{
  "n_layer": 11,
  "d_model": 96,
  "n_experts": 40,
  "experts_per_token": 1,
  "d_expert": 160,
  "d_shared_expert": 0,
  "activation": "swiglu",
  "moe_layers": [0, 1, 2, 3, 4, 5, 6, 7, 8, 9, 10],
  "router_score": "softmax",
  "normalize_top_k": false,
  "routed_scale": 10.8,
  "balance_loss": 0.00574,
  "balance_bias": false,
  "init_std_router": 0.0375,
  "lr_router": 0.00111,
  "n_head": 3,
  "n_kv_head": 1,
  "head_dim": 32,
  "vocab_size": 8412,
  "norm": "rmsnorm",
  "norm_place": "pre",
  "norm_eps": 1e-05,
  "positions": "rope",
  "rope_base": 10000.0,
  "rope_fraction": 1.0,
  "qk_norm": true,
  "attn_scale": 0.263,
  "tie_embeddings": false,
  "parallel_block": false,
  "init": "normal",
  "init_std_qkv": 0.0588,
  "init_std_o": 0.0,
  "init_std_up": 0.0588,
  "init_std_down": 0.0,
  "optimizer": "soap_variant",
  "lr": 0.00829,
  "lr_mult_qkv": 0.5,
  "beta1": 0.95,
  "beta2": 0.99,
  "lr_head": 0.0104,
  "grad_clip": 1.0,
  "warmup_steps": 94,
  "schedule": "wsd",
  "decay_fraction": 0.689,
  "decay_shape": "square",
  "final_lr_fraction": 0.02,
  "batch_tokens": 32768,
  "seq_len": 1024,
  "doc_mask": true,
  "train_tokens": 218800000,
  "steps": 6678,
  "dataset": "wikipedia_en"
}
Below are experts of layer 7 (counted from 0) of a mixture-of-experts language model. Rows are named router (the router's row for the expert), gate (a neuron's input weights, with its number), up (a neuron's input weights, with its number), down (a neuron's output weights, with its number) and show model dimensions 0-95. Each number is 200 + 40 x the weight over its row's rms, rounded and kept within 0 to 999.
After each expert's rows: "comes before" lists some tokens at least twice as common just after its tokens as in all text. This comes from a sample of Wikipedia text that the model never trained on. Tokens count by the router's weight.

# expert 21
router,189,193,225,253,152,177,203,155,124,179,199,121,237,189,217,219,226,192,146,219,173,167,240,170,209,146,210,129,168,207,147,166,186,194,211,234,209,142,222,196,231,228,164,143,192,217,235,200,154,119,222,241,224,211,219,148,187,242,229,124,117,190,163,225,269,269,230,175,182,252,176,143,163,112,191,170,168,231,240,247,132,178,170,210,200,228,208,191,172,109,146,211,272,263,174,235
gate21,262,310,252,192,232,230,263,265,264,225,240,197,214,173,134,147,183,169,157,215,163,191,123,276,220,256,208,228,182,172,153,225,182,239,189,205,133,281,192,204,212,234,230,235,193,204,239,187,108,149,168,142,175,237,193,196,207,182,168,258,126,280,196,186,133,141,186,226,182,208,208,177,161,151,173,195,212,190,171,183,224,186,204,187,170,210,223,174,192,227,234,206,122,176,247,256
up21,225,250,151,236,163,171,183,240,150,239,193,190,66,195,236,152,181,248,205,173,218,183,118,173,231,144,220,206,190,205,199,288,250,163,170,226,224,151,125,181,141,179,172,220,182,161,247,150,225,202,185,194,152,240,274,221,140,206,227,215,206,241,258,195,186,188,183,202,195,169,197,172,261,195,163,171,76,215,220,214,199,204,197,154,150,183,124,214,167,252,137,213,152,217,180,200
down21,188,173,225,216,142,174,259,156,153,190,148,164,148,294,211,259,266,172,185,170,210,220,167,180,185,76,149,247,197,240,148,180,184,245,241,227,202,191,203,165,167,159,238,279,178,192,249,213,183,154,197,214,108,200,221,265,201,201,157,152,188,230,171,189,200,251,205,200,214,173,91,142,169,171,218,156,191,251,205,237,149,180,169,189,226,160,164,171,147,219,215,218,164,189,204,127
comes before: ",", " (", "\n", "'s", " =\n\n", " is"

# expert 4
router,183,253,149,198,150,162,197,152,219,160,178,275,257,265,217,245,159,202,173,194,203,246,176,206,208,220,156,236,236,183,166,155,237,123,250,185,249,199,231,227,128,212,167,167,156,246,238,160,202,177,116,259,221,207,115,212,216,198,265,264,282,189,211,237,195,144,162,267,174,216,177,254,239,199,259,217,250,160,202,138,201,217,139,228,160,238,155,175,206,212,133,196,160,230,210,225
gate8,230,297,190,174,186,184,141,166,161,281,189,206,201,157,211,182,253,241,219,202,223,146,184,198,200,183,240,211,130,229,218,151,164,196,225,225,245,106,194,154,206,280,168,132,139,184,230,268,186,178,191,180,107,216,125,191,161,216,197,228,236,215,187,200,161,184,178,145,156,150,206,231,200,159,212,153,151,160,242,197,202,173,136,149,256,159,288,144,190,193,236,254,212,160,167,190
up8,215,104,172,231,255,210,235,232,258,159,292,205,189,224,291,210,108,113,168,214,228,207,177,191,166,240,171,269,206,180,197,220,165,208,150,187,134,202,208,214,227,123,219,211,248,253,260,136,188,196,236,223,205,183,212,169,243,192,217,208,164,191,194,272,203,260,266,190,214,242,188,224,189,202,233,184,153,150,206,233,233,282,254,210,131,239,170,201,199,161,261,198,151,218,231,169
down8,185,166,165,165,151,203,178,160,222,242,176,215,133,198,201,185,191,270,202,136,181,151,151,188,271,184,244,198,147,290,228,190,136,204,210,253,211,194,269,182,214,246,146,183,105,216,211,260,194,235,224,164,281,251,260,189,165,205,277,183,168,127,294,150,213,221,245,160,163,169,166,233,194,203,200,148,208,224,208,204,208,233,170,174,238,113,208,205,161,185,243,158,183,161,190,174
comes before: " and", " which", " but", " the", " he", " a"

# expert 18
router,178,166,207,231,174,217,228,213,152,156,202,239,271,183,245,207,123,155,224,220,173,198,239,240,117,218,150,125,263,229,210,149,220,180,278,189,200,160,175,202,249,241,125,214,207,247,244,194,269,168,225,241,166,162,194,171,254,174,233,221,233,146,165,171,166,192,231,268,183,262,192,201,204,125,200,253,161,264,196,176,178,145,268,157,274,251,227,182,235,156,173,216,215,264,185,227
gate8,150,235,170,239,164,159,195,161,173,157,221,247,262,208,198,211,177,234,237,161,242,210,224,173,194,264,178,171,204,166,232,169,202,170,249,145,213,249,182,201,221,208,140,217,159,148,228,226,209,241,243,143,239,145,144,276,245,179,175,172,310,208,285,179,194,148,169,232,211,221,255,182,146,232,254,192,249,194,184,147,210,199,146,176,178,160,274,138,277,166,181,157,180,278,160,186
up8,129,285,167,227,152,183,191,171,182,121,148,199,243,190,228,161,219,260,190,185,220,201,228,158,245,298,160,189,226,179,220,224,185,224,255,124,211,237,219,202,225,226,97,204,188,208,240,219,197,214,149,155,249,195,233,252,237,186,204,180,303,221,197,193,230,161,82,215,208,234,241,195,194,205,214,201,219,157,199,94,206,208,241,193,165,188,286,137,222,190,195,186,191,226,197,176
down8,164,204,192,233,156,226,252,216,158,234,249,342,178,156,216,205,154,212,214,149,222,249,172,230,166,111,211,180,168,185,136,172,152,190,282,160,180,172,151,177,188,177,249,176,194,180,211,228,228,165,200,227,140,197,170,223,281,208,118,186,143,216,266,232,136,194,248,196,223,128,155,181,178,198,198,218,227,137,224,278,220,194,198,171,178,231,225,271,226,237,204,218,164,197,258,212
comes before: " ", "0", "5", "4", "3", "6"

# expert 25
router,170,175,147,198,257,194,119,181,215,253,99,248,190,143,237,182,189,164,131,227,246,152,170,271,213,163,186,233,201,222,186,173,198,252,180,163,188,254,155,187,126,215,248,218,221,183,154,146,141,209,231,161,231,193,118,225,206,142,210,194,258,158,310,216,172,249,214,205,203,158,207,253,196,205,169,282,180,223,217,204,184,206,228,242,284,210,192,243,160,138,228,228,242,186,200,206
gate7,180,263,237,170,134,189,164,220,189,257,126,192,179,242,266,171,182,162,217,261,162,170,155,236,118,222,149,215,159,230,239,200,160,219,208,187,186,227,215,236,237,153,216,221,209,206,229,216,213,224,275,243,254,226,213,206,233,221,247,206,190,179,212,124,128,205,220,175,234,195,181,173,160,170,220,257,169,203,219,199,196,283,188,204,283,233,131,160,266,211,213,265,131,116,258,126
up7,249,265,176,185,204,232,233,236,254,211,254,175,223,139,130,247,155,208,163,135,188,102,185,189,306,175,261,209,203,267,213,217,248,135,153,190,215,202,195,263,218,230,192,170,147,166,232,197,171,227,250,223,243,185,196,221,276,141,187,145,213,211,142,249,168,146,177,215,195,208,165,152,162,155,217,179,208,213,250,156,270,200,172,248,164,252,182,230,214,209,146,227,204,229,263,166
down7,179,157,179,248,234,208,200,217,198,207,264,208,280,217,160,185,203,246,221,157,218,203,232,262,185,175,154,105,199,159,201,166,197,233,110,191,153,222,162,131,240,179,267,138,137,282,209,257,172,239,186,236,220,214,132,153,239,184,167,204,203,172,205,171,141,136,188,268,225,176,152,140,204,202,267,189,204,155,221,221,194,258,147,246,200,197,168,170,210,167,168,208,218,155,157,113
comes before: ":", "\n", " /", "=", " Genus", " •"

# expert 32
router,162,228,234,244,200,165,159,191,195,210,195,179,229,157,140,143,170,198,203,218,178,226,275,234,222,205,152,190,177,238,152,164,229,178,186,254,228,168,251,230,230,175,220,159,227,167,211,212,122,96,223,174,174,195,197,176,222,284,144,136,145,171,186,206,220,256,277,187,132,262,176,132,240,148,155,160,159,197,238,249,153,174,195,164,180,234,181,216,205,111,151,228,234,256,160,263
gate7,261,128,254,200,223,158,134,148,172,232,167,223,148,183,184,224,218,263,195,141,202,246,198,169,216,248,196,220,189,230,183,269,223,223,253,248,230,208,205,255,252,187,195,163,198,194,156,192,162,290,164,191,203,192,155,188,213,190,211,234,332,221,222,197,189,216,272,169,201,153,234,206,264,210,281,228,150,154,249,242,218,200,207,178,157,159,112,231,200,254,130,198,209,211,261,185
up7,254,204,121,276,197,190,219,217,167,279,209,238,141,138,123,178,228,182,148,238,241,244,222,208,156,202,203,208,173,187,186,240,190,271,184,264,218,150,233,195,267,126,186,210,118,141,223,181,199,278,177,135,241,151,193,202,167,188,230,226,234,188,253,214,257,237,249,201,156,202,162,239,249,191,215,172,196,194,225,218,173,296,165,174,150,148,148,215,258,241,174,197,227,183,239,194
down7,184,225,203,244,232,209,129,305,226,165,187,224,247,206,161,122,156,234,200,173,243,208,173,249,201,168,220,248,197,203,162,169,164,224,224,256,238,173,208,247,144,220,198,265,247,150,196,215,203,168,220,239,160,182,213,234,220,226,162,122,242,157,177,185,242,187,151,115,223,179,209,134,213,215,159,150,237,188,215,240,188,174,253,222,234,152,136,276,199,216,224,163,92,169,119,178
comes before: "|", " -", "1", "3", " The", " \""

# expert 9
router,223,175,134,216,204,202,228,250,204,122,217,279,173,256,124,287,183,217,200,200,240,258,173,225,178,235,194,276,217,234,211,205,176,190,296,199,183,227,232,194,175,167,219,168,263,179,201,219,201,247,105,185,191,215,214,213,170,94,146,266,179,184,202,221,173,150,239,216,179,201,170,183,198,251,237,219,233,111,198,189,206,198,247,232,235,230,180,165,155,249,213,193,199,176,305,151
gate7,282,223,173,174,158,206,250,241,177,168,186,183,195,231,151,243,142,200,207,215,209,141,137,134,146,174,214,218,190,202,241,246,211,215,161,177,170,213,238,230,298,165,164,235,200,190,141,219,194,233,199,265,150,244,244,231,127,129,157,236,230,210,240,180,229,143,192,167,174,242,163,221,176,227,215,259,186,197,123,180,244,161,204,178,240,186,139,237,247,145,144,196,103,249,157,153
up7,263,208,247,227,187,177,304,278,196,210,128,184,181,210,209,190,184,261,177,232,201,178,134,167,251,139,179,217,187,245,273,214,235,211,199,182,166,181,223,154,287,221,152,228,211,195,129,225,153,296,184,255,195,247,220,248,148,159,149,206,230,263,218,123,227,172,223,219,141,217,176,186,162,244,210,210,214,192,212,211,238,197,154,194,241,223,127,128,186,202,167,194,178,216,119,189
down7,151,228,152,225,174,184,247,198,352,194,226,200,188,279,214,246,163,176,190,177,258,190,204,212,125,140,245,178,180,229,214,200,219,210,237,268,217,216,212,215,175,284,196,182,206,136,213,226,309,236,172,224,266,142,187,228,196,255,203,279,210,173,235,272,186,215,202,202,217,224,261,204,237,253,221,197,250,182,233,176,255,176,236,246,207,160,180,232,180,267,169,214,239,204,223,211
comes before: " the", " a", " his", " an", " her", " their"

# expert 28
router,201,190,241,250,152,185,208,168,127,179,209,125,229,185,213,223,230,189,133,209,164,172,247,171,213,152,199,125,171,223,144,156,189,195,202,238,215,142,224,196,244,226,164,149,194,214,237,205,160,124,227,246,223,211,222,143,185,246,224,128,130,196,166,221,258,260,222,159,172,256,161,136,168,116,184,171,179,231,239,233,132,181,177,192,199,239,196,182,179,109,143,219,272,259,165,248
gate8,172,143,187,179,189,195,158,198,238,192,119,175,257,191,249,158,224,123,216,182,194,300,189,206,211,230,224,223,255,152,218,241,129,273,238,198,172,180,223,197,219,249,198,239,171,235,219,153,199,247,93,195,259,217,189,193,206,143,147,214,225,226,284,204,218,144,235,207,264,180,176,223,268,249,213,184,179,209,210,131,156,256,118,144,236,162,208,170,190,234,193,194,168,151,240,232
up8,184,181,200,201,190,167,239,241,278,163,180,135,217,236,245,153,240,214,216,134,164,176,179,166,232,173,117,190,200,219,294,256,132,185,124,214,253,203,184,212,254,268,226,183,313,183,217,199,183,182,170,197,167,184,164,191,183,128,180,266,177,185,220,175,184,168,190,228,171,210,217,100,216,234,242,217,158,218,155,130,225,239,232,196,216,219,210,95,157,202,177,168,164,181,240,201
down8,204,183,210,253,217,179,199,193,231,196,197,179,207,156,165,208,181,209,179,169,205,184,122,272,171,235,155,214,245,146,237,201,170,234,149,177,193,240,204,142,200,125,220,152,239,208,117,251,255,147,197,263,172,201,131,191,168,149,142,226,119,187,272,190,180,170,162,154,240,111,276,125,162,134,165,173,167,196,159,182,249,220,284,218,234,212,214,151,187,247,172,165,171,196,183,203
comes before: " |", ";", " |\n", "\"", ")", " ("

# expert 14
router,271,135,209,183,233,208,118,251,264,162,209,273,275,208,222,177,118,249,197,189,217,175,212,210,112,205,149,206,169,179,207,173,228,224,237,242,244,183,216,139,240,244,162,221,142,251,222,200,197,249,226,173,176,191,222,291,169,213,153,239,183,208,197,244,167,247,198,154,201,229,223,252,190,141,176,166,208,149,108,180,225,188,246,202,149,126,249,192,227,262,242,203,154,223,180,234
gate7,246,186,180,246,297,148,226,200,203,183,270,234,193,150,208,193,235,253,226,203,156,232,149,272,169,200,235,194,86,220,277,122,211,187,215,203,220,110,216,191,181,236,221,234,165,261,235,329,182,209,258,264,209,250,159,193,222,184,178,174,169,227,234,207,174,194,209,209,232,237,170,253,183,186,238,185,167,161,142,194,186,177,174,161,134,217,220,221,201,163,234,196,153,179,217,153
up7,146,269,186,161,181,234,152,192,187,202,162,174,139,267,161,230,229,188,182,242,199,209,186,166,182,253,169,251,133,214,167,100,162,241,246,220,221,196,152,285,246,160,185,244,121,173,219,146,237,154,200,201,246,125,201,292,207,205,221,254,142,125,216,208,210,227,213,216,232,159,191,162,184,218,156,134,173,244,227,230,214,210,157,204,220,196,166,166,250,211,212,204,201,296,198,249
down7,215,228,219,248,170,212,309,133,258,217,261,176,208,243,270,227,158,213,278,196,235,237,217,231,161,149,214,209,185,237,147,170,167,146,228,268,208,259,224,218,176,225,315,232,233,255,194,257,115,196,136,200,159,216,201,210,241,183,246,238,203,257,231,204,250,102,205,176,206,255,212,160,241,180,178,246,172,222,146,205,183,188,203,174,190,179,186,194,202,259,232,217,194,186,240,182
comes before: " |", "%", " |\n", "0", ".", "–"

# expert 16
router,191,188,267,248,188,187,185,182,155,186,203,164,200,183,243,220,200,150,157,259,167,163,260,239,219,212,169,133,150,237,163,169,172,201,226,227,210,158,209,222,184,207,126,145,253,219,249,238,191,132,261,255,187,214,227,139,181,233,204,157,141,156,146,274,234,259,200,143,165,269,189,173,136,130,164,158,184,229,230,237,117,185,192,192,206,249,173,224,172,116,174,227,255,240,179,256
gate7,240,188,209,239,245,165,242,229,166,160,219,231,189,210,178,163,146,149,218,204,195,259,165,155,219,243,204,211,195,240,178,234,189,227,171,177,179,250,184,240,189,225,207,231,210,166,196,249,218,174,187,225,179,202,183,206,163,138,194,205,201,106,276,237,146,166,255,219,184,174,244,161,190,168,159,185,190,192,189,122,208,145,177,178,311,197,309,207,262,161,69,212,178,142,286,207
up7,181,191,185,129,192,184,167,225,203,200,169,180,234,168,207,184,186,257,225,174,187,155,200,138,138,138,115,244,162,133,207,204,169,200,222,209,265,201,166,125,215,205,165,156,233,235,213,207,150,83,150,219,118,113,268,251,219,236,184,194,230,220,165,249,146,239,187,173,234,191,113,247,186,242,161,175,182,219,187,276,234,206,236,200,209,155,192,225,124,178,221,193,194,207,147,180
down7,168,231,239,166,181,209,214,210,232,229,187,232,235,165,167,104,167,198,194,277,200,149,263,190,149,220,238,216,277,187,219,220,211,135,166,267,173,208,171,238,243,238,268,174,184,248,257,161,245,174,226,194,161,117,195,241,96,176,208,227,224,195,129,228,192,244,205,179,219,166,289,232,228,131,267,161,208,224,221,148,210,206,207,242,166,170,140,166,227,253,185,156,186,201,180,252
comes before: " |", "|", " |\n", ";", " of", ":"

# expert 38
router,230,207,211,224,238,196,238,180,176,228,242,321,200,193,228,173,141,185,222,171,166,168,233,149,187,225,205,196,268,168,252,205,244,231,313,221,160,212,160,195,171,192,196,218,207,154,244,154,211,218,197,168,217,211,232,230,203,118,240,261,276,213,202,178,260,171,198,178,184,218,202,275,229,231,266,270,198,218,229,217,163,216,240,128,243,88,151,199,182,164,145,228,212,134,186,229
gate3,167,229,202,187,230,259,222,212,208,192,150,250,254,236,142,154,180,150,227,153,215,341,215,236,196,275,255,208,233,175,172,271,200,223,272,199,194,198,172,187,185,188,136,219,277,198,190,219,318,174,208,242,206,246,191,207,189,193,197,201,212,208,190,182,271,262,199,186,210,187,194,199,198,227,184,175,185,246,198,247,251,126,122,255,256,200,222,223,222,176,278,215,203,201,185,280
up3,232,224,160,226,144,215,177,136,200,222,191,181,190,133,197,227,201,302,141,199,171,116,197,194,277,157,130,197,157,233,219,136,179,225,144,218,260,142,229,222,258,205,144,178,167,196,192,179,98,247,178,223,161,133,231,195,172,156,176,259,198,171,204,273,141,160,172,172,162,216,232,253,204,175,154,234,168,196,221,194,150,206,164,246,199,185,173,215,199,220,97,199,246,209,215,180
down3,180,222,166,161,232,237,246,207,96,225,194,120,197,231,181,250,251,204,222,139,208,272,155,172,167,227,235,262,232,109,195,200,174,220,204,155,193,255,190,191,191,126,245,138,185,130,182,255,237,223,176,201,197,213,194,195,152,244,140,229,155,134,209,220,203,225,127,228,189,206,115,186,219,261,234,163,217,256,161,219,167,237,227,254,213,232,259,236,213,193,211,235,141,132,210,196
comes before: "1", "2", "3", "6", "4", "7"